config.yaml
num_hidden_layers: 12
d_shared_expert: 128
moe_layers: [0, 1, 2, 3, 4, 5, 6, 7, 8, 9, 10, 11]
normalize_top_k: true
routed_scale: 1.5
balance_bias: false
shared_expert_gate: true
num_attention_heads: 4
norm_place: "pre"
extras: ["capped logits"]
init_std_up: 0.0422
optimizer: "soap_variant"
beta1: 0.95
decay_fraction: 0.731
final_lr_fraction: 0.05
Below are experts of layer 8 (counted from 0) of a mixture-of-experts language model. Rows are named router (the router's row for the expert), gate (a neuron's input weights, with its number), up (a neuron's input weights, with its number), down (a neuron's output weights, with its number) and show model dimensions 0-127. Each number is 128 + 24 x the weight over its row's rms, rounded and kept within 0 to 255. Numbers have three digits each.
After each expert's rows: "mostly gets" lists some tokens that are sent to it at least half of the time. This comes from a sample of Wikipedia text that the model never trained on.

# expert 2
router:105132117112106113090122156094132128115105156132097128120127154120114154179129122089119167110131131070077156140123115144111066132090083103150158129088148139138152119114144134138139127123135135081182122110152094134127177146115082147120157164124092131163110114107131124106138128141146133077124110106177134150077085098122106125140142151129122125114138140169099135153140148108124125127106
gate10:089136167131102133129130109121144192111158110167150133154138132104132132149123102130114130138119137111094167132115141133108051139139139090129165113150101145111132160173137127115090136126132127157172136112102150119155133130105084082129133151080107174098137157119142164127124155149134155107140160092136167147117131157127137126134129163121144145118142157150168113131195113106116103097105
up10:135125125113144122192093178145137147157106095120120127127128094182136111125161147137100087117112136144101117114110160104133096139128103107122138151122159133078139159115149139093121103099106148120138138108116135149126132113155125104104139139128173108095138221106118117059136078148109139135118135123126131140113146120121133110109110063135129121146079135115122133126131147108103158098106
down10:113104148137117150122100149167153150142130173150161136186135106106107096106141166176147121136131099106114112126157134112113149123132121137115159099134131115142108130109129143094119093123154092102135212121153143076152152184111104149140153134117153126150089121140183102100116146118115098134103117094157132169142138167112137168129125160115149108147110156135125143151145130131100121109160
gate11:117134125097130062140101136125114163137121129092135144144128111134137154153093125152126122103084121120119106093107090098084133140097107120134138152151190157130155133130145090120124156127095124072127133152095081137167120140080092138125115157127120133113126136099105119167164106115115113087100109124131161135102120122152127177084161095094148122144156125120106085116126140123164103144113
up11:155113127109106170125122159126155109068167127124110175130133104143149113058129168139112132148132130155130135099136122105134141179122133100136111111170088145142146107135140109139140135138110094105146138096137159153104162145117110110080128127110149147136142106170136100157176138180118112142139170144099095080149161081133131107125162160154137126105115098119160123130127120117134126117173
down11:147123104140122131129105119104143151099135158157080126168178101179096110112125116097116141158126126144192118150112128139097169149116139098092157144097141132139116152141117148135145083089174113140103107109136167136118129106106088147156142110133139111141126089110104140120165130127168124084144099136167160150146111092117147087155117120115127090110114093091101122136125130112110132086149
gate12:148141135163089130126141125147124130138116109145123127127207125188133098152101142157125129122122141137137173161120134115108103134069134093148152109128133116116146152171129105136184134133155157112127091118151140166117162142140128144088091138092129118157112105136135106109136137089159115155077145173105121152115144064104119083105123124134148130140154158134127152105112122151163111151141
up12:104135118156131137169088104131111102148144131131133131124128161139106109101088163122112130137103100126177121131074102142171170128116108129082120147130131108133130075104134066165146102149146091116097123138099099105119126127118130149145156102149133150121128099138117141105106191116148091136127104126136107128124107136158164118149138121147055126108178098121119167121123088137144151136105
down12:136124105137080146145123134071136093115109151161203126154136153106126170154118148120138139122172152113167145100102149113174131101118149142114103129122115123130099146145130114131143094130146101145177194139142114103098128154126175127123151111131142141087082142128117115140100144161156104127141114103147150157158133137102141109116131121139112148141122136110160092145099090093119112172165
gate13:133116091130088130084132128110120155112127165138152164119104125114134119153134117116126119169086128118120131170134124119133111082125174112151156135174176179144135120171121112136148145134140139082161123160138074179095143123108137128093133125156176113125178131155134128123152142146156120124118107153088147144094136138070141136161158107121122129136130105149126113129097155134074167129128
up13:101185169115049078098138143126114094127159125122101098125140146132121143115101118103167123119095143109132086163148173112121110154108079119121147148077091127133129110122119138098102160128135127132132170097133142102112152117093092141092082125129122135120132111130135066096101115144105154139107152109129113126107131133131143154085118140108116140148109137148125105112101114132131091102097
down13:136147155116154125141156121141090117130131087104082101175120127145104153103168133147149192127117116085132093163120107120122123142096118116139111129103089101098126113160137122090111102121149119101150142106141104136111137061135121131116091112109190133117151152151137127096099151132130144125133161188119159137097120146119142138179186128102130139116140168099101105112132137136113145132117
mostly gets: " ", "–", " (", " −", "(", " rec"

# expert 7
router:139099115137130122133129104099107098121121137130084105128177098117146143176136100160074131118152130174103130119142109094153100126109103127102053169116168098137095128121157152131117108160125147134122128131151104121160158134126119118145141094159120126153102173116121114124086132145105128163116138107121156145102112096124160117138130156136134180116156161122143138085108133147109114068083
gate10:078101110086143180131099133132142145120143080088154142111150114127163161116100125116138099131163146153119152126107131132142091140073125139088131149161113112130119130110192118113139124206113112159081147125140140155139152153171103108110111134151147143153128131146140112082127130123140126106136128172121099129123096152136117112121117174098126151125161086164116118128141115114162112104146
up10:130103109084134137129136120136096107184116140116113131127112114119122122123116121150135118171142112164156114104150112105153111115086127126129111145098124117129163127115146129096112181108111135157116103104119085121106154112135161153153157089091114107127118165127113105071172168164092114138118159141139109098086107172170119087130168144106110100141161124097111149135117062111113120140139
down10:072136133092116144135123099131133149105150093154114155120151123136132095104116126193135145136129171131132153111152155071111142135142136127132111141123127160160160161136155102115154151144093078162102107113116132107125121144167127179141144135161130164129132156120122092171148144107162090113153085171142120086116195123135142129113128139095116157113122134157096120112121115142139132133088
gate11:151147141120103138129103085100125110124122159136105159128155121130120114106101084127131188117095134140150134146140134136120099142134117111107137134119148108167099068119161129152141129156107147119140069131114141109167110104127148116154085124168166114160126162088164143138113120151124113110105146109111161139109170143082175123101078117154132149140163122106156163123112141181145150093126
up11:142141139122159154120157117138129142123118165132086111164147099135123114069124109114100134147129125139113081100140082085104142116080175108098142153155139111132128064105135146157117105146129109165154110160153185097117092129118142118087103130114127109123127128118104143128125128132139156121111165098129169101164110121151127150128114095112114139095130059130113153152140166117113096159117
down11:134181176136112083109176147112088121146153112136133113112126138140126132153157075109131093149136168177145129082100103169144142181169101110129124137167121121109127145151142113115108120131117147084092150108117154129111142108126101163134111133126135139168104136114148108130140140130121092156125155106143151142104176126148117108099137122132127113173110142127108076123091129129148166140181
gate12:094139081143141157152135172132112130140145136089119121146125139132140097114154099166119127139175124150106119124127074132125147139100111131113130116161136147123138134115139154108131115158130103172097139098154141138170161138107110178154099083089177128134111180147096115095093113120108102130112099096138110085085124129140073128106152114129111126111117096160157101120123126168139089094113
up12:171128170144109094096135174150114126111120108139100156119138161159124094095124133122146141117166098115131131152128142144116170124113119130141141101130176134139125133123114107141108091077152121121165094107156152098138115130130131164121152147163156097155177137119113111118053100075127149122193103136086130095128135114156152124112126127137124137093113166120154136151109169154110126119126
down12:106150080133141142085158186111124116113099149152126115140110138083118136155154088134072095156179127135146110108092107144132094129139129131074101149187145137140143116165099148130113103124156139197106146096149153128111136136146098103131126150107108138156120151115108118132115145143118102062109151141128150146123129102110124114148094125151081120138113130132162133144144141152139106132143
gate13:130154154153132147146133127143118084115106146107101109136175171143135162166129078119145134202122137121073104150080107115146101142141134112087116130112128146113110139127127148143084126121164085138120130152124114113140150131171095144150164173134138111114142134146151081162119137141092119128134122147123142163136166122094130129088131160142157136107175177130129112135140157152142090142108
up13:101153153179112149122160148161122118126127095106106153146180143153131124131097134164096109119137148095123085121104130106134137145154134086100160129100103148144152074115136155139112122098144127153125140154094148121151101134108108165103183172084161132104133127120130112149124091129077124176152126096088108155151103155119099143173126109120110113121149111088117139139105144101106124129134
down13:113157091082124104115170121127123172101140124145125080079109142087142129159131131127170115188115139143109128102133142116127111116201139128120117137141169122171107118104128135148139158115141118098067075142101145111157159142103137155173124102145155141100116131156137118111146146132131108164142117112159137097146106099121141146123124188146148153129100121142139121118109128161094105140123
mostly gets: " the", " a", " |\n", "==", "The", " The"

# expert 0
router:124117127083126126095133139118109120162114139135104182137147143072150125130132185147146128146127152121096116135182140144112124099131111118108104105135127135112127131103131130104155119124130124155223126140141101108101145133121107121148136134108087123135195160102169137106149097141124163134116130128135130194106093103124110088148150144142102151126131126170111081143148167100117131136138
gate0:103107135104133138075081093140130122098125135092164150158123112138143139165137139160119141114140147170121132186117097136117153144129095134132121154144185148129118138071114114109113124084148143129118128132172119103174101102137110130119097123129153090108110119197133097065148136137132168134111150123120100131094129112125137085091118140115110131128113152129131106148133116128082125115177
up0:138131161083129104140128174131117141164100135142132113140098128158088111115131130135102164119128079166115161103164166111127157139146133129145149128123187143132182142131108146129147106175069141099142115115116081138117091130124139136171120151165163092150112111159098137129127133129128127098099085156145142135115127115129118089152086101147111143095132127077136163108089134111108126143126
down0:093157149142120118120122169156128137102148148161084129125135107115152079096106178101085134141111105117128139152131092142125116121113145172099170047097105174108138153124135130114127141162138113123148112157113141127153154144146097105127123085122074144130140139098167112100128134106151093120133131113120154121142104160172085128155138129126099127094141103099108171150117142133131160145127
gate1:184089107112139136110124141110109127148164148151103179145173144104111082110124136134122169120128105075089125139119143133128148171155131130140120142147100144185090139082091071143138113105137130101149111117135113139128127138120143116092145166134081079060127144103127134139112146145131085146124166139114156162148128133111137141151115120124126111138106104134162131116141109108104133108168
up1:161089090125116140100170172110122110140116128146132163148115109128145158105117143123101123146138064135143125135091135160143087113138131129117106117097130161146156144119097165135117147096081136128146141118148127098148131113136135153134132143159131077116109137086115157165133131122100059154172135108119109139149128123116097174112124114112113088066127141119113143110129149123063087114135
down1:149148104144129143156146166159098148148144119148155136129133146143152151140117210109117140121118118164170129125108099143150132153118156170106117149095089111145057118129093119147088109136158136135146117115136110140160148130161144121149160154077116134110105135095124160134114131134135122112163159095152153128137158121145159126149103180153128167119097137164116110162159122110139171146125
gate2:108140158132071140145118183151151143171120139112099128117124136093131117161088142101131132135170095144093147126100127130139127132132135105116158115088125145173123140125087089110115107144107102146148111136146102135114103085134144141126112117113150128161189151147083160125093087114137130067143117139140128124145104153143152135114113161171125121167157132093152140124113170144069131123112
up2:174113114187150112091141128107189176117124115124150128109154157102110103096159145159132120133153099118166135119100140130164146111117097100113146153125079164105129142097152136143182089116110158136129131127149162121114142091128141142130143107092144141144095179122089124110110154098125130087177142132138107130116144142132124142139114116133108143116132160149117161140096099121106087177119
down2:103121111146141139154090103087083136110138088142153168126150113097130144135119102149115149127134138128083132137141120163130128126170134136143100150136143133120113124096075101145127133104134177168107115104131167133113138095102145111117095179127120118112128131174158141151141123121135116164072067136114132085118121111124154109104078118144101155111134161143115080138091153088139139167120
gate3:119111102156090094129169128095104180112084102105080157137146133115107093136153140156109139113131133117114116134136073104113142088150121118145161117073138136148114109094138136097137116116122138080110102101118106101123148117113117145160101101115102102164074107140169120120155116135122134112100130153114106161103088136076156125143123122133088068110108136116148126153120142107126155102132
up3:059129146152139131140158134140094132132181095120143174173107143120132100106156135120138082095127139117118105126117126099133120093133128118141092145105116101141167129144131119110118137120116101137108110153131178125118094092118120118130116131143175151152179139159092128117104160154127126117127086136094123117177138146118124131120102102114075140136123138177164084084131150169132102113087
down3:138138105112145115141140138129110104116100108118124126171125134114125148126113119131154155096126083121113132134138100126128132109121080114121126157079166120145145078137096121103122155133153104098101123118084128100134192131169096113126179144091113125142079141130119076138144096194114140167109115147087185116148146118139089119125124151152113136098135092160115132175126113109144140100121
mostly gets: " T", " J", " K", " Sh", " Al", " S"

# expert 6
router:144153082103157139132130162120149156126144142141132143146165149124140068119142135132131133143157138164103075086123117117122137134099103125135137153113135105137135151116141162079166109161176149122171193119123101117141103106119121129118106127113135135138176056126106115128100137137105124121126106121109079121110148131104113125148127125133089126112144148121126126076124143038127120120117
gate10:131092098101134091141123147140118136107141112126100127129117126166096086142124185169112149156173137113107098107099103134131181120091130125109149116152122111103175156123135137125126123147139137092146137103123124140122139120135094111138131103107109063111137081127179103136109197183100126122114165152127123125103125071161143102138107123136139152135142138099097146086150140121128124153137
up10:124128130137144103112141117172188121131129143101124153090190123093150113127119167156113131156116162120121093108104115098093146114149128137086122101144110108144169152101159145102145111182158142167136107114139141161105126047114104139121127117119111138103121108131122107115121112096140110142118133087136179134144124121125138155094107148127095149116105090169135145131116103079156120104108
down10:129112132092136103132134126167107105084159127090091110132148101166109143108164123093142103161114145098112103133088138176137154090135120108098119157122122147112190156107108107139065154146136115144120129126122141131168172120129135070144104150136126122105119142175153096163104152145166141109136160135129098135124150124121126096148095173136088155148125136098126140092137119151146118114119
gate11:112123143118151155153106125151114173155149095103159110137160129130159131128172104075169146139175123178116119120107145153134173156115113137108146129139114150122112137062119147136150096152144159123140156117073106123151112132145123110115099121135159122090110096128160138121111138193110140108072130127127133112109142166109112161161097120142104115122120139131120113121157114149148129077087
up11:099120126138174110127136136173142165117143112160118162117152098096166139127126075140131137146145121151089123098149105140142151163158171142129103141091088144149146158147159127101170132161095113169167179146153173099154136120115109104092124110112139150125136098101151113096101091154104125116121148126104101108107162156126105144111115118087138099141125141131164132106135152120178116132133
down11:126106164120138127168145118160164158113076169090124151124102164154108120104132120108096145090162136144113133099147119121148101165166145190113143153138100115121104155158133141139111150142156116189181102122134131118120122131092115167137136121128152087138115148132118117116124136113123099133149119114114169165112119118135096146117078176115149123106148136150128130142151151119190104148162
gate12:117152113157136153118175150116136124096141086152114106106149139152113094126155102154207081131113132140107141137082140134151109136139116161135153124145121124142116144093130133080115123126140123102152101128103085150148134177160098146126127156117194112117083080079093133133134133109119112144105114115103126117131129131082114143112112142135107155126129138171120124102175122095103105096119
up12:135169151148095087148101179128177137166120105103115141097139115120087143160126116113118120093112068141138146131105126116144109136128168131099108132112123123099141144113126122106137154126128097139134074176179118107139104140131141135145173116111158146156152130181102148102167134123146119135138147122114140132163130141148132101137094106132159113146114160158168119172090154154109082118099
down12:110123136144161101149174106124116156077146172131132145134139152158159162138163148104121139139103136166139145145160133114083142118127119125142123080155122105145139119142137102111165112099138156124062141143139146095120116088087104110173152117098163106087165129117154126098149150145112145128114096151110139141145109108110170122119096145167120144138148136080140144115111128161103190130140
gate13:136102115139137123130129135093147118155112173134114106147137132102130138142121134136123147123144182147110127133087134094125090133116158143162146131163107141146145119163126139084125131106123142156151160122135105155171144132118143144118146194133140109114099145128160142156082166161126162157084093165138119104073140118109098148121112074112086126126133148163124108077196124102128149131127
up13:181115125105082074164147150118164154131122094131117136139148165176121150143138147143119136106141160129157189073169143154135168112118124117118122184148084147098126092127125144119151132134163134131119142100123142113112154117147137100136137142158075140096110143126129115124124168130126064130137096133129117109146143132108148106140122129112076119132143091140123105166113147091099115129156
down13:112113139120107128165127107116146150161115176117102093089122142145148176130156143145149098093116159153160124147134129106091084153132086141095119152195140134064164146134117152146137122093120095138134125153076125123109189080147138163136149124121123129137094124118112146142108149134120157143134100131114130127135172152125134113115145146134142105114103106138144165130125130083096138099089
mostly gets: " In", " re", " not", " be", " f", " can"

# expert 1
router:145094112162088091150102132103162119138097140126121124127127127118109109171133135140158188124112096158059138132157117123116093125083098129106122103135127148149117158159165129089088119178127109148113091170148129145102140125141103112120146119131133154163192122131120131146107091148134126156119118078102139097130131130112163126095126113164119108104163147148131090104127168130129135113109
gate10:148132120152127176101126149136149131086130146140110166141072091114123094168143086169127115091101120112088133120113106144129142102133065089108125128133146094106080097099100115152128114138151096099136062145162108138083135108152123099126080113123127125137107122138120126163143135162123142120130139137116127135147122152098121136128147166149123125112107162113143131108087180140147127123173
up10:139099144078104140149122137139133130140124160128132115145175141187175100103173151155120114127121197174107104142124153149102121143131140157106144091111111116163135082137103135151158122146107173159170122141110106089088128146108137120138069132137129133098132126112134127123161131117150152149116138093145125089105132108123132135130104142183143143120115131099122069108143127133149169112127
down10:158127141083160102107090130126141159087113164108116150151092106181172141143076122126134167125093142124121096119123156095112115104143153114140128127099129105140108116114150111137132118112117139119154138150057133159130133102143136109096133153133131112089093111091157124136157165088130120100132103111166113166092120081141134138145167116159109126121108161124125118155124136157171114174117
gate11:153133165136124150101103104131116121136145153150082146104120114151141108137132124086180125081122106123128127119172104103111144178115097146107140119128141164144171154088164128117101147175151165142105121169169090102136106146158120169146106125128145159117122161129085095098121120150140164136145125095114112128096119105141134155165153137114111085124159145128160115130128174138137097092112
up11:140114160129121174152140082152127108122104152111116121165099138134160142135166160161144135104122100143110143103136152158133159152105170134105167093125126141127086167129117102106128133091170125115128144160121120101158110144105147096146096131142134126116113085121063122106130080155132124177082061100126124110116106121130145150140102122111107166132139113160118159165119133169122145125137
down11:143132154103118174167104137182087158143114151115100114146114131106149101079112171123133143153123108130130111124144133161140124184123137134132164150104150141130154160160095162115129099119174152110163138162170158154159117113089101156121119150124127142127085110162092121103133123123149128140152098110133103177165149096136134118095146154153097122120160126149140111140098079119133112112146
gate12:129100131133134140140116142096148144132119116083081085137108131139164108132144086124143143185130126166160083157141098123121094132145139105071143144112142077134126101115107128101110094188152157136134143130120133139107142097132151172126165143101096131110135128130164149168093159078100149094133088134139129137163099133155115119133117129146109119153167112132136117153147114100108088101141
up12:083129105121088135075147137124116092161114117108127119088133124083158147146083104158158122125116123103148178124126141151142180128131143121166141141159126125102149112117140160129120096131089125089155086109132134141172098121143131084166121083123149142098116144147159127120153113155101126167123106127108126109147080111148099102099136137155167161104116147129153122164151103121112164160132
down12:099107123127139117127148147130151095172171171128203105087151103157102102164112169097121117090111146129107123119140113164142140122194116127147132126106124127107139140154147140174104134101112137147085136146084089144085149093113113117116125144153166120103123097125139117121159138140168132161150098155098111118135147125090091102150163125132123086111133125122139128109118122104120168120117
gate13:132112103111131120142110155105152169092094138140158146143122127145117152093110103144135134118131129115096155132148082100143097154165100152103156133107110120096118142134169169115110144143123104171155104150167149054128106205157129119106150132103150127143154140172124132111096133150159136122132118125106122128164123133100134182117091114112102126128162118129104143086123123133105171092124
up13:121091104100134144141173059116132122157116119184140150113133136104105100131108107144142137108132143135159113074094135144122155137108162150135102132104086150119161140138122111155176142082136123104137114099144162147107120102153141116133154156109144155103142161121126147136093108102147185109098115127157109144164115147121139119123165112122129114167118126149174099171102104132127127153076
down13:097134102126154133175115120143116134133166166096068093106148148125122165140114151109127148119153159135157160161142153109097130123102135138119107151120104137078103125163112155151125146141122182117106082137090110116155149130132129140141130115159126091105128094155139124103093092109119116125127074139158164127151099116098110115133110128132091117187143138091077110119112105114163102150121
mostly gets: "9", "8", "3", "1", "2", "7"

# expert 3
router:120120149161153103111100115089127091166102100142108148087113141124168119150188136137134156111097091157132098127136107131130160098088120136064112134136136130133134158118115084124147106134160142130175089123116112099124122201148129120114141140149129106070113118126146146106099068132119143148117103113126104151118137128116097084141145089140140146126179137134128113104147146136122101112135
gate0:133134107148140128158095140109095124119103135174153103107148136123147155124129095116118150134102115114092139155108112137118164162128136141163113138116132143134132130102075131148103116109129100101113123087166153104134086141131131173129140136143172138105120081156133132117124103144113117154141174104159150136088129130111097116133132163066133108064155156157127125090132158080086128072144
up0:112118137111135165130081104135140072132150115129150106129149123159140111154102108158103102082117127136149124128120091106109158155151156133143095142098146118139166143143154121096145094069070160114160130148139130133105173128162131127175139128118129145153151088090129159130149148129141151100130116163095145139137143172085125155108112147139111141153116137126141068105126114119085145164106
down0:128115128114124161101161167151138115129151111146148131099129131113141133120145128152168130154121132134147137163136099103112180129121091134123143113128124056142141132111152100124100144132166127129127129098123167168139159096136085142155169134145152158136143138143123091122131141186141135133114153119105092093124141103070086106144139177177188170109117116159117134128126153104089114134147
gate1:139153089105117154090145102099116103138108139118101169138132113171088114130155122070150144158125090152088100154139122111131160092129126159103111133137126141099138126096086115108129139137118098141133124130103114138114108114184189125128099095146135121123117125090116141141129123109109088147097123177100086157153116167164124118130132170137145114096180108136112078106136127117106123109109
up1:137092104121112091132084123117157128114131122158105120093083133129140150120088119131141142147145154064140096173110153149154115116123160138135144127147131164094140118092148167135147159123143157108116099177156114147113108154127128118126110149149107156100102116143102156135146133124144112123108152102149109131149083096129153183132114128117131103096156129146088212092106112144126144137163
down1:142130148104159143095147185161126121090125111115122137072125118124135084116172133143133143109118101092141126117136120110120161173130119122119135114127140137131127154112138136054127127153142091116155130151105113136094113122161111124131100156161145131084123121120137131131086111183110150072122127117169121151096130131138164207162121099122100093123088146139093136152116099110135124138137
gate2:112127125186155130130125124117121111125133104126123160128115143099156111142081172116159132072136117175138115107123144129110141105116126171133100134150178162116115165151119124128126085100086116135128124136127098139088155140106121112115145099125173137116099117161127108106127113158093165124138125172155127129118111125096115178137126111144078127094158088151142126091147124154113051141117
up2:122151108138152083147103119140144110138125152145142095138142121144150105132123122097144115152101097137136101128138145128171166098108072125115136161130108150135164136085129096139105124140108126094122142154132154162090177116152118175144133108131107135151152129128172173112053131141089143107117143134105147113127129175185161125088089145120107124156154095113117144121101118169152120118144
down2:129139141103140100142160119104098104140103113105097110102123108176099120152127144147137160126136145147094116178145165161103123183153131147084146106130097112096130086159139124165191097105165130107117127101154144121172146156104127109084127138133153120133125124152111119084120125091138136161123105097141104113116105140140151158131135129122120156144133139146111142061086172147147109115128
gate3:108121115148134146163111131130131137144152128102083138096145119095142162104151156146096119147123095134147120105119131137083199089102100092150152097111100128110128145115099085133153156125094177106119095136139112158131122145129100140136127136156135144135147104122136156167116131145149137103135142128147118096105126114119116161074175091149095125140173112091090158097118183128139132104161
up3:128161129147150137098128150093072151138120117145145125169152154145093117104163182168100150120145124138171129122134108107114128114139100102106179094125079139155139118101133155121088085083127126148133136153135109113121125171125131130128177151090122119137112157128112158124113119096117139126156117148137103133137175106129123114130157126092070122114125101130141197103151116167106103146131
down3:129162160146142096128114091165130120104115072154122103133132168099127106104153134130135106118128070136162098165118132097129090104085145122152156100114116186154111121193142144146137154122113141175107106108130124147121108144064105133143142166126148137111117125138126128188150140102146124127135107167082122136119123085130151126131158109128115102119152139095118142159139103135126154161116
mostly gets: "%", "}", "°N", " %", "″N", " MPC"

# expert 4
router:118120092123147121088120159113107091163165103173127140109095125103129158145098052122118132153167156152138117119128124159139142124100128093045129104100115157120104146094130138117130098124130174170132156154151125113111134126183108115112115150113149123154123131113100111091131069155123126133103128129121137093128126122120135091135157126164108126105134128120103123122141146194127110112116
gate0:136108122147166099120104127148070135165152084139173149111142137138088153130133125169135113121137106088142103124146132119092115195087104124113143181099124120152148097132093139113111156097076065123183153100124129149103174131124114140194118134133139153113150136109123159131127126112086108112120104149126103140122133142157123107147096145149139113105146125110109124121108125140126128114108
up0:104100129137133118190166122125117092108129174180131089108199121097154116141119104132129064124136108084135115145122110180166140151113143105136129129117086125154114137153103128116136117145136114114144189132151142126058151144155135116118149127128095132127105148110144148161131122143114186107125150126131128131135136150154148157131145131139144146140112127181098110122139167150113132096134
down0:086144153137132092136136139123147083127108116105148102135174097119156140099148093097147129126124141126140149154078117163146105115104139090136156093130083118119145140140136119112168136180082086093054137164136136101141128154161125118129159149130102123148091128124147128138114155120119188145140108115153154127134125167100135163139165098131145158120132132166120130159135152145100129099109
gate1:146144122122136082130110113106104120100138154085112161089078108124142157123113165106125111197099140131139138142126114164098146090103139132127146125124136145149127174079156183127141104139118150138131087140139086138161128134116144173139167149153136141136134114174137109112157142118147116112147077159153131126127129153116108099116178121128140106130155108131134160124179089169097121146133
up1:145152145099124136171142141143102132147132103133105136169117168131092094148129128127122162068119122148108129125120171095121131152193082097159135165105107114131120130127124130114153089147172147107113133141115120150073111106163124097066085112139101156098161158112114114152121110130143146117119139118102111136092158143143127109138119140078120157128153124143132103118075112122163097124131
down1:087169113139113131118095107118128105172105126118135150172131128125079106130133138137139140112119084142104088134132145123085133110123123114124161105107101160100145150103116121107118100139161130155178142158141096148115103119151123110079180135142139086072192136134116104123127081114152092135129103125107125131107102122133103118166131090084145102136183107092125124147111127147147116141150
gate2:098125136113123118096144092118144166137086144132102121123126118110147113121151131135130106139109121121132188116150140164083089115120107130100117120129107121120179186120139194098117163123136141115108131152158122101144104130154112167163092134163143145128118132102160133134112129112143176119144125121145141116117164126105152126146157180091141103083138119092114085180137128102127146072153
up2:119166136143181106147112113084111150152113108132100138118103144110096089113186095148156085106160106134107141141125121159147125139158101135101163123116113109134108159139112160109147135095133134117121115152164094106125112166166104160125136136080118116169145124134128083161144104096118128163156100126147115176138142097142159107105182146163138124115143136111094135106149135102148102102154
down2:133126172162165128173123146130170096128122141146116095159157148126107116082114187133130096149141138139134180172115138181130145110063171129115123091101132124106146103170123129124151140107126117168130144115137120136139125115153141123127159128145166127096154118111158131143131103108146141061101118145128115093146109144140157118132115116093131133101118097128115118106091135132157102070139
gate3:125137152120145147117113147114080140107131137103070162137089118107118143167105103143144103104135122172148100124126135151114145158129075128099110125107123145181134179152138135163117115115134078146108111131135132145124190121122117187116114140132110099129154129104086081138098113109161146145144121152170139125137156125104139117118174132144109120128141136149100130081159129152142134110065
up3:139097120110117122125142113164159158146152133089087155150130116168153146137149139121139144150135078112105096170128158136118152126084164134200120133124080130155137095105116074161142153111082140119109135119153121158112118119090158121101158136101158170123140141133146162148112143104132110110130118138115138122173164147159101138131147117127078135158140132109128145157090127129089098112146
down3:133125091139128136112095120103104170098117109109119105148117162137158136153146109152150121108137128162149107151094132167109154121152076146135124131116104158151132159128087076128127134118100119167185137162094110095136154136158107172112148159119114131127141133109149139133109143131169147161200085158138148113122091105123131106155127120171120117100143178159124145106151140112147138126093
mostly gets: " University", "ings", " film", "ation", " series", "ations"

# expert 5
router:118111121162122096103079120098110110122177145124125154123165169086136131148171114155112171147143129119102112154157117107093135097108111094167110089123136141159118167101156141143129124123134136106128164140144151108120143138156127052108162154106155101109159108114107134113142177142131086144113096109143122148145124132106126133165194127132098132102131110146126136122109154122157088108146
gate10:093155095151123099091143115086116130134123128153158135150143120154120122132100099148095158141153097106125112132114119101119102067103115145146103135120074148150098131125129115134133125112137131190129178156126136076146143104085164108142148152105168120094103096092080147125156131153119133132110147150144101121122100157124084080114121121170094092149124145126144116146149105141124094123104
up10:128115107175166119141122139159139125141159121135102142088146136134100135131114120099135101117126132139147140115112154162127188109082123108144133152071109145123140154100139123142133138096131113125079106145162124152145120146158171181126142155148156110128166155144115110113114100085138125200166107135140149173136130093143116114158114152166088136147105106115116119118091138113087177124121
down10:145148141121134147143118120167136082091126109116098099104139114118113142107114154144130175128123125120113116118108135109112171106081167165101114194140134130123154127142136098181103118166123112114074126132105148150129064082108126147131125121119118099126119115142108094146161116118127103152169147139109086093133151141172081136158102133113150156128124123136129127076113166145131167126149
gate11:131150128122185115122137141130152133159125090126092140116146110122147120112135118116154131079140132165091146141142148134106102179139170097109117086171110201148106121111093131115125138143104153147161122171120145085101133148088131158123120148146119118163141066134133111126108147098129128156140146154165139116106138123131146150129114170127138084141159114124138161155093087117160162155111
up11:096119140156138136098141095138111107162121111118149145120139052071075142113102150157119110160121117126124145120099064116109136127098128129166111088129117122113140142094087176106143115168128114156133110151119112130131117146139178120136107076118136115164100107101185154148098088118109085114154118133150116138124140108118152156132101137129141131148126143118141168127164105097114131114139
down11:117132119147096121133154151132134151101099148124130125156060143101124134128119136114114090165145143180100087112106124122143141157176155151151155114080100062079131121170137120099103080130154116096148140118105138109106107144141135129126120116171146075146121136124162105135099131131170139171105142115084132130102096152121126094141134119096126107128148148124125089134124146168119146118154
gate12:146173140142114092152156144136139124142137158164152129143160191170130123119141137139095137106184116123153094159115130175125126143091122119140168157109148145158141119108132148166180156131141138126135141126127138127191129152154150103116134175090109125119162146119114145146138138080125091124120153111144132134112156161129125150108105128153157092139150154132131147101173142102073152109107
up12:095160103133138123140142154172123124079101143126123097113154147122156179146138113137137131140165115124180131083106093142164079113111119129143119150132119088151111129104124158164090140125150182155172121123153108139128131128151138144216142126118137147113130160125132163124110108097108096103148156097103101114116125176141118098064106131163132115118119108136122131122134136149128138133135
down12:100082122138126126139111117145093134117113126073157165139121151109127106123155112111101080131097105138131155165113101156103122109091111126126111137130124134151135155097139137134123132142119125139112112163152129122169122093120184125114122175128132081111120134072102100119135174132110071111139194114136167093135097107133145161095102082136133125109155182162126131157132118125102133121127
gate13:140134168134147111117097131104143131125141140163102187127143083106106103159152141111102143139070125117105124120156096140096132130110134147109137091145168179126141124098095116155100131131127137134126116143161112158148143136157148156149164145138163051137135139107081145142144128120122106132097148117138150141138127130149164197144128140123105093166139128152137166123093165126165145146106
up13:127168121125118142173144084112136132154150097131114127126133111123131135125130133147109109124136166134181142152102102092105111071126080114074130158100096120101113080137186173146155128167153141098142090139130153140100139149122115114104062103186126114129115136109126131123132149130088114134120163126153144133135165149102135125140094124145108171118110096122113135107159109145137124106161
down13:169112072140130146119112122126119164131119097110107166133136121149138123138058142138131099084158161140117118117102137114126115127168149081163145130073129141103116110177150167105125099129061103137151132128153095162075116140169122081104110162111131135145149099121144104114150148146138141112093108134131108104130084084119124101119130123127118126127145127117113088100147101130112111108130
mostly gets: " as", " with", " and", "),", ".\n\n", " was"